config = dict(
    n_layer=10,
    d_model=256,
    n_experts=128,
    experts_per_token=4,
    d_expert=64,
    normalize_top_k=False,
    balance_bias=True,
    vocab_size=12629,
    norm='rmsnorm',
    tie_embeddings=False,
    lr=0.00745,
    beta1=0.93,
    batch_tokens=65536,
    train_tokens=279300000,
    dataset='wikipedia_en',
)
Below are experts of layer 2 (counted from 0) of a mixture-of-experts language model. Rows are named router (the router's row for the expert), up (a neuron's input weights, with its number), down (a neuron's output weights, with its number) and show model dimensions 0-127. Each number is 128 + 24 x the weight over its row's rms, rounded and kept within 0 to 255.
Before each expert's rows: "comes before" lists some tokens at least twice as common just after its tokens as in all text; "raises" lists some tokens whose logits its average output raises strongly, later layers aside. This comes from a sample of Wikipedia text that the model never trained on. Tokens count by the router's weight.

# expert 85
comes before: " | ", "; ", " |", " (", "% |", "% | "
raises: ",", "ing", "st", " and", "-", " |"
router [125 155 146 141 128 147 157 124 148 130 116 167  93 123 108 120 147 100 103 157 146 121 129 156  87 125 147 132 111 117 140 137 128 111 107 155 114 127 125 110 127 125 130 133 119 134 169 114 113 132  94 133 131 130 121  94 161 138 149  73 188 133 190 122 145  93 107 123 145 134 136 133 121 156 109  89 154 164 179 107 116 138 125 158 100 111 149 116 139 135 124  97 155 161 146 132 169 112 102 153 108 144 144 130 146 135 109 141 124 116 131 150 151 132 141 119 169 117 126 131 136 102 127 166 105  88 112 174]
up7 [135 129 118 142 125 113 128 151 136 134 156  45 124 156 123 227 133  87 187 103  88 148 128 131 130 107 111 114 134 119  96  95 122 132 110  48 127 128 120 149 107 139 119 110 140 117 125 156 121 121 110 131 132 125 101 112 141 114 152 144 150 124 151 136  88  68 141 141 146 118 105 109  86 162 140 115 126 141 169 136 157 125 126 134 115 119  82 141 150 181 128 134 168 130 141 118 117 154 168 125 152 133 149 119 156  98 105  89 136 122 109  98 162 149 146 134 139 104 121 175 138 137 118 154 104 160 121 125]
down7 [112 168 142 138 128 134 114 126 143 139 146 124 201 129  98  98  88 106 183 119 145 115 124 164 121 122  69 149  87 131  89 123 128 120 114  94 112 119 123 147 142 115 138 151 138 108 129 133 148 104 100 121 117 110 127 153 109 117 131 119 133 127 131  96 123 165 119 136 122 104 122 130 109 152 145 138 136 169 137 142 149 109 146  87 148 160 187 145 138 110 128 144 119  97 131 101 125 108 124 111 177 136 138 108 144 183 144 172 145 143 149 147 146 183  99 149 109 112 153  95 150 119 111 126 126 167 163 116]

# expert 9
comes before: ", ", " |", " | ", ".", "; ", "% | "
raises: ".", ",", " (", "-", "\n\n", "\n"
router [124 134 172 130 130 148 141 151 149 121 104 199 129 125 139 167 158 132 133 145 133 188 143 141 100  86 106 121 127 149  85 107 119 106 149 150 136 141 124 122 115 123 161 102 169 157 125 123  91 106  87 121 128 131 108 124 120 207 125 105 145 166 170 132  98  75 128 146 131 163 147 121 115 185 124 165 149 116 127 111 162 118 136 105  99 100 172 126 176 149 160 122 142 110 132 159 186 174 153 114 136 139 125 104 124 159  95 146 146 131 129 100 109 149 100 124 147 147 120 127 113 145 116 151 115  83 113 145]
up7 [133 115 131  91 113  96 161  90 137 123 156 181 137 127 116  98 102 145 146 139 179 196  93 103 150 113 125  94 133 122 111 118 147 130 184 159  88 118 102 158 138 146 108 151  91 133 162 126 133 174 113 142 103 106 115 121  75 128 153 162 129  98 125 131 113 116 125 132 128 101 141 127 136 138 109 139 114  81 125 126 107 127 100 166  85 131 150 147 115 140 127 117 125 131 134  75 169 138  98 121 156 111 154 122 104  91 131 107 106 129 107 122 102 135 121 120 174 157 132 181  69  57  98 148 147 149 115  88]
down7 [111 125 126 161 136 118 131 135 178 147 136  92 160  96 124 123 108 157 111  89 129  81 140 141 102 145  89 153 118 109 109 160 146 157  85 164 105 128 154 113  82 139 128 123 127 143  96 135 159 126 136 101 108 140  85  96 109 140 133 110 107  79 140 133 151 136 144 144 144 183 113 110 140 137 129  94 164 133 122 116 140  90 141 136  83 144 180 127 121 143 165 149 125 124 157 123 126  73 122 115 107 144 154 142 129 107 155 112 131 144 108 103 166 149 108 149 118 110 120 175 133 147 197 116 179 123 178 103]

# expert 70
comes before: "–", " | ", ".", ",", "/", ", "
raises: "-", ".", "ant", ",", "20", "–"
router [151 160 124  98  96 133 130 122 139 114 111 165 140 143 139 155 130 112 127 137 117 152  87 159 132  81 159 139 120 165 139 110 106 142 103 133 128 120 163 175 110 131 129 105 136 126 129 152 120 125 109  87  93 114 145  87  88 153 131 121 136 146 149 115  93 153 132 104 118  81 114 146 150 154 138 144 113 148 132 115 133 140 133 105 105 125 107 118 144 111 158 116 177 136 137 115 126  95 129 124 152 131 156 120 156 152 149 118 132  95 147  84 100 113  82 100 122 167 144 126  70 141 116 144 106 117 116 152]
up12 [ 71 106 184 148 139 150 222 112 132 133 134 120 105 181 116 126  88 107 128 153 117 168  93 131 117 110 101 164  96 114 146 114 139 130 103 100 119 134 117 158 119 132 145 151 150 112 144 144 144 108  99 148 134 112 145 157 113 119 164 105 126 135 184 141 143 105 123 107 138 129 145 128 101 139 172 122 115 118 169 149 135 108 108  99 109 118 161 129 193 143 144 156  97  93 144 142 148 108 100 129 113 147 155 118 146 171 134 121 120 114 127  89 119 147 167 149 113 156 125 156 133 106 131 130 134 135 150 110]
down12 [113 145 113 108 112 152 148 140 136 126 143 131 184 114  94 114 147 156 121 125 115 175 104 157 131 145  96 131 127 110 148 168 164 124 109 120 105 123 114 169 110 120 110 142 134 113  96 121 137 110 102 137 122 123 112 130 151  51  76 139 140 127 118 134 130 139 116 145 130 130 108 170 106 169 140 128 120 127  91 123 166 160 137 113 172  89 142 109 127  77 120  99 137 153 115 117 135  92 139  90 127 155 159 101 152 136 163 131 130 136 124 112 132 130 133 116 144 131 118 107  89 158 131 117 138 111 146 100]